From a checkpoint of a small mixture-of-experts model trained on Wikipedia: 9 layers, a shared expert of 128 neurons.
Below are experts of layer 5 (counted from 0) of a mixture-of-experts language model. Rows are named router (the router's row for the expert) and show model dimensions 0-191. Each number is 128 + 32 x the weight over its row's rms, rounded and kept within 0 to 255. Numbers have three digits each.
After each expert's rows: "mostly gets" lists some tokens that are sent to it at least half of the time. This comes from a sample of Wikipedia text that the model never trained on.

# expert 3
router:105106113194114163102150085091180133143165115149169105105169154110121172113176163106130181141145125137083158096115173079109156096164158138116144149063130150156163145183089076179109084162110090165115128074114141128133131119093127158161180073154098091109155087133077109097193163144142131064183121170098136081101139170155113111092159169149143174089134169180081100078084164102062160085165088124141146127130161167124127086145121177159149143190126151107127178135130154089149149176145123108123149092115143113178147145103180153163159085126155096096102140109070111165177160158094155120
mostly gets: " National", " International", " Racing", " Railway", " Air", " Foreign"

# expert 6
router:121133112173064138080121064129165155149178080133134114143152156107073175059146162100125177166132119152116122108077136111114130099140135136073163131104073165162147138162091092154068108159091112161096126060123167089090158083106096136145133107180101107084152130118081110088147165193079138061106069154070172115163167147147170072103133154152127180102154179146098125107117121093105143119128091067144129122162155157155166124143133147163167163175062159100111157165149183127136157152149143120166146114156157092169150143110155155162147102087155112099077132096075110166166129153097158166
mostly gets: " this", " these", " each", " some", " same", " These"

# expert 15
router:137120091139124169084126105094140197151146096115165110104134181127099148105139157105112180137084089129066138111125197088102166100148189166117158151090084161162146148152072087153079118144076105172107063089068153119110141114133122152145150104164099108068142124109089110076153137135098195077192117150079140104106141146135135109097142169164161152086176138158097116114098134111123176100161096113131185091157132182130143111175091146147160148147112143070100173163166157091164174141121158081151147114148181121135148152109170134166174088074162109066104154116106080147154128158091179166
mostly gets: "==", " =\n\n", ");\n\n", ";\n\n", "===", " ("

# expert 69
router:106073108134136124110072117111163154145154080139150084116162171074104162097175175080081170133118112121109121104116164075094165100151161151076193131092108160159162162137092117120083115130087147158098114114097161076113139102128077158154130100148094086128159071094094120113142164154109150073141099156080147118139136170141152088113197160134175154094134159167144129109124180071085192120133113127147168095160149187129138085143079153158158124192121157113102165170179133101156161156155148102167136070137160072140146124124185163142176111120153104126115147074069117139185171154093187152
mostly gets: " Robert", " David", " John", " William", " Richard", " Steve"

# expert 62
router:120131123154086178114102121089160134184142090126136111089187175127110180121168160065110140151127120140087154114090198121109166107169175141073148184076072143156161154147094121135100114145081103125093143098094149113136130113134103135141158062134113099091148095120091099077154143204085144110142099144095170104124164155169172091103150154166146141143159144163129148101131162124079162081128093091143157136204160147142122106167116151146176148180114152114108189134149171117156162163146150105177156119187172141162171147117148151163186101104187100069116139088116114148142165196085188164
mostly gets: " southern", " Lower", " northern", " eastern", "Representing", " Eastern"

# expert 26
router:077120115165120133112108119098141158129189097126182112072143163106108141084161176105126137157103091185105122067113172125105116099159149127083155166108089155145163158134084100162084107153103126146114103100123175133112144093111100194162165124153163073111142128082092070091138179127110128115161106121099141083125127149166155112079179152176160151096155156150081149119099163128073155130164103099165163130181188141149182107163115166166132190168081151137087170137182173094172108168170172089144132126187124107137172139098151162164156084073179132122095147112097095174174170162133147173
mostly gets: " I", " We", " Is", " we", " You", " Bel"

# expert 38
router:106088115170078131107122091115164122185186088135169122132159166099105171083170131106107175184075108180084148118094170105083123109152156140143175142090119190147170114129115104134119105131086103170090080102108136087075125112099089158128172108165124101074179087113066124120163139197109194117170094169079144112132162149167157114139159181149162175090144169160116102120104143131094132096135126078156161112167150142175133082150091157162142121143105156147102174152160179092172141142149134069114150089145154135151161150103150162148174074106182075122097108105097141132177174173111155154
mostly gets: " but", " and", " &", " or", " although", " though"

# expert 61
router:117102120168097117143104128101120117119154113157176094094140147103137137112174146107096157158104088147097185105094143104106162064147161152076162155065094138135140147169096084146124097143115074130111093114105147115103131087069095150185151105150135103130162095086112113100188146177086175105179087161086168072106155165162166136117203150150179156119201124161106090098120148152099148101175078092172147115153134181161174061182095146143172152165077159089114145148136188112169168190167160108167128089163153123152142162113144155147167149087148075093135146099124103149119151146117162153
mostly gets: " Los", " Roch", " Mont", " Middles", " Esp", " Ca"

# expert 77
router:111085109201120130111101077122188161140163110200133132128194151094105139084149135101115163115131088137121136081117155077115153131176155189094171138121082160169170109166107122113099077151072087158107137065105131134123122124132114118159195090139098083107172105123046128091162136165103132083162120178093165097121164170163137105107171184155150152078159177149094113111144130118104156097146102092170173089192138160144162083156099170139165184141110144089106156146159125087112140158177163121164165106163102095157138134089124151149154101084162100103099147070116095171130131152078135165
mostly gets: " First", " Second", " third", " second", "th", "nd"

# expert 47
router:103100121158104114100080116129139134143157120161187120090133139073129165108151173090070188151099128140097203116099161092129168086132165182085145155060125168163166182137089110137127080178103106179111118099092143116085173123107092161179179105161134073109161092122117126106169130147104182123163106132103171117140154152133181119121189172136160175097122143166102100096090126104108144102158155131159163114154188142150151071140116159141170150125111177130082127150143159086163154172187202100209123101162149097161161139122127167158158130102150078097118160109083101168150147147107169156
mostly gets: " Ell", " Mc", " Mor", " Lenn", " Fitz", " Lap"

# expert 60
router:120095116135107162092097087108158163119144084130141092100168206118114147083162161088100188147090110114064135068122136088091140092173137161083142147091094152158156164171130115163091119181062106127106101063125145104114162094112109151150168102175086106137152101100113118097138140167109132097180111157120169117124145194167157099104177153149131141118154153131098087143056153100066174104154126125160139096149151125119164079155111152157134189132127160079106183115147149081157174149152140089170179108149157095102159162094189148142151086125166085076101161115107087150152166189098140170
mostly gets: " footballer", " politician", " basketball", " football", " baseball", " professional"

# expert 11
router:130113126159128133092131071124159178140159084150135097081150173106123160113159155115105149140109129173084139133112171131101166107141163145095135158088099178130161151158099082168074100185118071148080162065116173119085158101123109159169179099160118074131172120125088095093155161204118157107155111163075181109132144145157172107085146137187147161118162165165090125091109149126081124091134082118146166093143181151158122128132104162169142160193088150101101156136150142114157178158155174110170187114161125088150153162109154182145184099080140059130091143113092116141167126155102199146
mostly gets: " Golden", " Your", " Every", " @", " My", " The"

# expert 72
router:113088112173087170111066066098191158135144086162123092105135172114094158108151124094147183175103117155111151117120137063089183110151160152103134120109099153144168137158080075159106128131087111158096110075090155096122166068109109146136127123152119117116167095151074075079171162150085138067141084168105155096100171141185182065122150153131141152111165163152104117086097168089078160106127091075164144119147157143128156099124090154149152176162112123109118162188160127108121151167168150096163188133165185091129175129091152157135158108139146085120072144069087109158147150161113133156
mostly gets: " large", " small", " social", " white", " black", " economic"

# expert 25
router:086085113145120134107083108112136135123152102144167070124152177080103156129154149111090136148084072184100148076108167091103173084148140178107180147095106189137151172156126100121105123172111104177093120111119166075055124105056112141173151126161108100102165075067109097091158153171125152087175097175068156122124135150120164113107193134133159132103146164139090096121087181083114160112179120120167171092143169183144184088150104147175187130178109133135087122128175160123151161170161160093156124105151122077145166146119134154148130142096135085116086173091093117144171141153108149159
mostly gets: " Alex", " Chris", " Nak", " Jim", " Josh", " Tom"

# expert 71
router:093121132135114146098111077109180161134161093119134105119169173118116145063147166110098137160108130153060144138079161102128143127149149156104165139118121125146154143154097109153068118138103089153083148060095153057104176093099095146145192104164120116083139119129088111057179145174074125085168071157084156099102147161143157092099138187133137151097151154164107123122081150103097163099139091057138154109133143179171139140156105125170157183160125155073082162156126141123159154154146146103178150089153169103149161160108182160166158069075155055102098167096093107148125156149107181141
mostly gets: " a", " another", " former", " an", " company's", " Another"

# expert 65
router:102086119153124157082124122082146171141195112151145090088146161111088169099155118124131182149094099140125145059104124120105145131166146130064163155112103163167156149150125094166103106139096076147098112065117178062108135099091102135134165072179121111127182109102082071085132127185102147050181092142110147129110159159140173089136158147137152149122141174139094072110114140064106167059123102111152154113154154144147141107127107159151165158147086142090103138169147132117136150128189145112141197106180166121143156159096154172122166073107166098080082139128100088168169167177103162177
mostly gets: " video", "track", " Genre", " music", " comedy", " documentary"

# expert 44
router:090139107179108160122117145130130163136186122168171098096112180103103168114137149072101146128082072159111134117080159090114140089158149162110178169106059143165157158172083109132128118175096118139117112112094111107108138083131090138149122101135106093132145090091113072103188196198080187094135085145116144075123188174139149110079179166135183137082154163139100083097110170094106144107169093104185178082141142144146149077170120172153140142136137148107107176140140137109203139137188148108148151088141141103149177164114160160160148103105139070112080153080139095159133168125086148124
mostly gets: " Bh", " Raj", " Dh", " Kh", " Mah", " Gh"

# expert 19
router:071092096148086159140059084087157132155154110149126083135156113108123138092146136068061148147117084144095135098104165122096145096151202138095134177091088124150129152132105101121123136154105130149085066100113160104091119120106073193139167081166091129102161107109112094038134142128082155125146088139121151105108144148183179095101174166174172156125115136138118103139107143068102167083198132127145150062138133128192174083129093138132189127148112167111095186131172145109172134150129158105135142076148133137163168136098143134139146069088150068122115189125129080166170151132097173160
mostly gets: " expl", " prevent", " reflect", " recogn", " know", " refer"

# expert 49
router:104091097184114128076099088104151178136126122149165102120144146098109164093165181105117111181125131157096142108093154134113138134163182156103139130077129173159181120128081061152090114195088090151104115118114163085095146093101082147147143119158102127117120102105047093106164156190100147100190115149092162085156142141160177104114135168175149138130193172146101099115111159093104148097134076093192122110186149123140146111142101166166152176113120155093078169140145154093164155134155178092174151132148184097147149102075166139149183117125108085103096134071110110151192144198103133146
mostly gets: " his", " her", " their", " His", " Her", " my"

# expert 29
router:088121095152085159125134121094189176175140117169185124096138173091102205105138188120121199143116092145106159109111163089105143098177186139128175165107111132162172126121100084162077107127093107127098115091107140119126172097121097183155159090151138098113193100133110093070160174143119142101167123119098145128138157176140117096132153169134156178115152147153104107105093148111099167127152127065131152087150143158147123107125123166159163181167109163113121163173183162080146158158182154108161135116151158088148147121104134138198138075077154101068107166112065063168160168132086175121
mostly gets: "978", "TV", "283", ">", "BN", "001"

# expert 30
router:102089096169101178117115119103132163147135136161178106097143162103124137106149179103102157133111074161108119047102174080099120123144142157099161173123066188143146170159096090190086091146097062124075102107107139116110167089109085174142155083137097079094164114093117116077167119189108143110170089139080141106115131142144125136103154183130134162081139164127100114124079154139083154108158072076146143096134144176124136105159110199161138189181100170097080149131160137119169162172162188115157144123150139110156132152132174144174143123112135094086106168108083078146131172144064167130
mostly gets: " CR", " Q", " SE", " CB", " U", " CS"

# expert 63
router:112115099173122154114119125080138145133156127152158098081152151079083149130158166131139159139110112131114167123076146095111147080144164126101153154117097163165156146168117075159098081132109061169137097126107151115074157103128076163174143121140059099132192096078084093101151162164148180066168119149110149094098158157151171118123196176150148147089146132158092071081098159099090129079172084115157172105152138160135175069149082188145155148187105127118075139163167140085138141178135153121140136080155156077159170161100163172146165120102153069109107149110083108169149144172102149141
mostly gets: " Play", " Dream", " Blood", " Rock", " Wild", " Dog"

# expert 33
router:105101117133072138111095116073131131136146090144160096092159149116105154103145149109105140164076123178142158098105118109112176063142175180084140157112079178126152177135074098174132096167087096151094082082105158115089188092083106150131180122151127095115170101101131100075145161170106161118147108132127141111094153154162175090091136148157170141116187168119118088129081190091089127083153096066160138091177153157163153098159072126136162165132100145092094133164133161121164146158142181093153170123151169136123194188108188125158135117090132058129099145120100070176119158160123103147
mostly gets: " sh", " cl", " t", " pl", " st", " ra"

# expert 14
router:117085094125098132105096129088154172139129101167162083128141137084096157111156169087110162120091083139092149081108160091077131116187133149103151162086129153179127133122085124160130057153112074146109088108098142086108139103090096126163147093149109079124170104107086098094186152169095158102140080153086158093154177136118161088107193132131124128101171148165109103117110139110105153141158125086173149094153142150160180069132114136143159149150128154097129161159164168076183172183183147108170113100165182093135175171118139118150148096066135075078118154072069077192161123157134168149
mostly gets: " Species", "inae", "idae", "ensis", " Animalia", "aeus"

# expert 13
router:094068106176107148096104125093145170141138124157167072079160142094070129106140132107105148116131081155096139115091134085104183078161138136127164136116077148147149122136104127129130100126073124154132088101159148114113157076099089146166140128157123109099169106099109106080160185163132174141131127177127197081100148183119141077089163138148155124087177175140098106099110154082086202113161070114190151092162136152143189089154072165164167129176090168067089111194142144094148142171163139099158172100151163101154146144119169148151166067114158069082104134126100106158142141159115130160
mostly gets: " bi", " mole", "ogen", " hydro", " poly", " cycl"

# expert 56
router:119124087161129168133122129079137144128147087142141114098142160111094157108166152096108129133146118134111176116125135116089156099158147162080180180144120158194137141147101133166114082152093145149100121103101155078090142103116074178163135081141097057139154087092117104107184160131099184110183095140092138129147159165147149113068174176158167150081180165191100123076079185130093121101164098099172140102168140153176183089137084135134142151162081178090092145134147156090199134158186149105150141093155134107138164171079155124160170073122146078085098148125093060145113151139086152145
mostly gets: "ä", "ü", "ö", "č", "ür", "ø"

# expert 8
router:084132093178079171103098112122144166198143095144122120102167132104099143109135139111122173159077113131107126105111146112118166087154163177101166173076084172137131145162095108159101102168082088135080127075104149091104143072105083126172123090150129088079159112101078137079148168156122131088172103154097145082106141161156149086079196169179141132097147164185092118117093120105081141120144115071154161095138133140142161080154097188156166174165076163094125165154180157140147154145154154101153156126162130095133152161086147146154171117098179108074103159089086124136197175174109148136
mostly gets: " all", " All", " among", "All", " Soviet", " German"

# expert 21
router:093092120187130185115102105099112169135161105140152137099162130089096123105170151107097155146128111167105163093081136128126176091150164152077154192100080209134156173155088106172132100173093115150095116096160176118091174114128117115159176105137078083104164073090094107078136133144100193105170105153087140063076118181152135089103147151163182161119136181155108072131060129102110156101157089118165135071141149158164151140183109177164187138141128153109125126181145166099154132150163152112137145112182132114161119144118128173120170087114147064112104140116115102179138153148085165148
mostly gets: " rep", " comm", " exp", " disp", " rem", " Comm"

# expert 75
router:124104130170095160083129100109161153144126084191156120088159149096133161103141123070117171140098116169129138067067148084089170087133144164087149132089118145158178137184100123144101098174106063155081112105080168109107130104131100134176178089168103117130185099093110076095183167181105156095173093132085161092117147182153148102111151165154157168128179182143095118087088133110083161094154086077184171095147145148146155085122105170140164153142099175121077117150159177078165156151114144099143146116156129103149177173111159152130151128115155090123097147107098093189148166155118158142
mostly gets: " B", "pr", " San", " Bar", " Pr", " pr"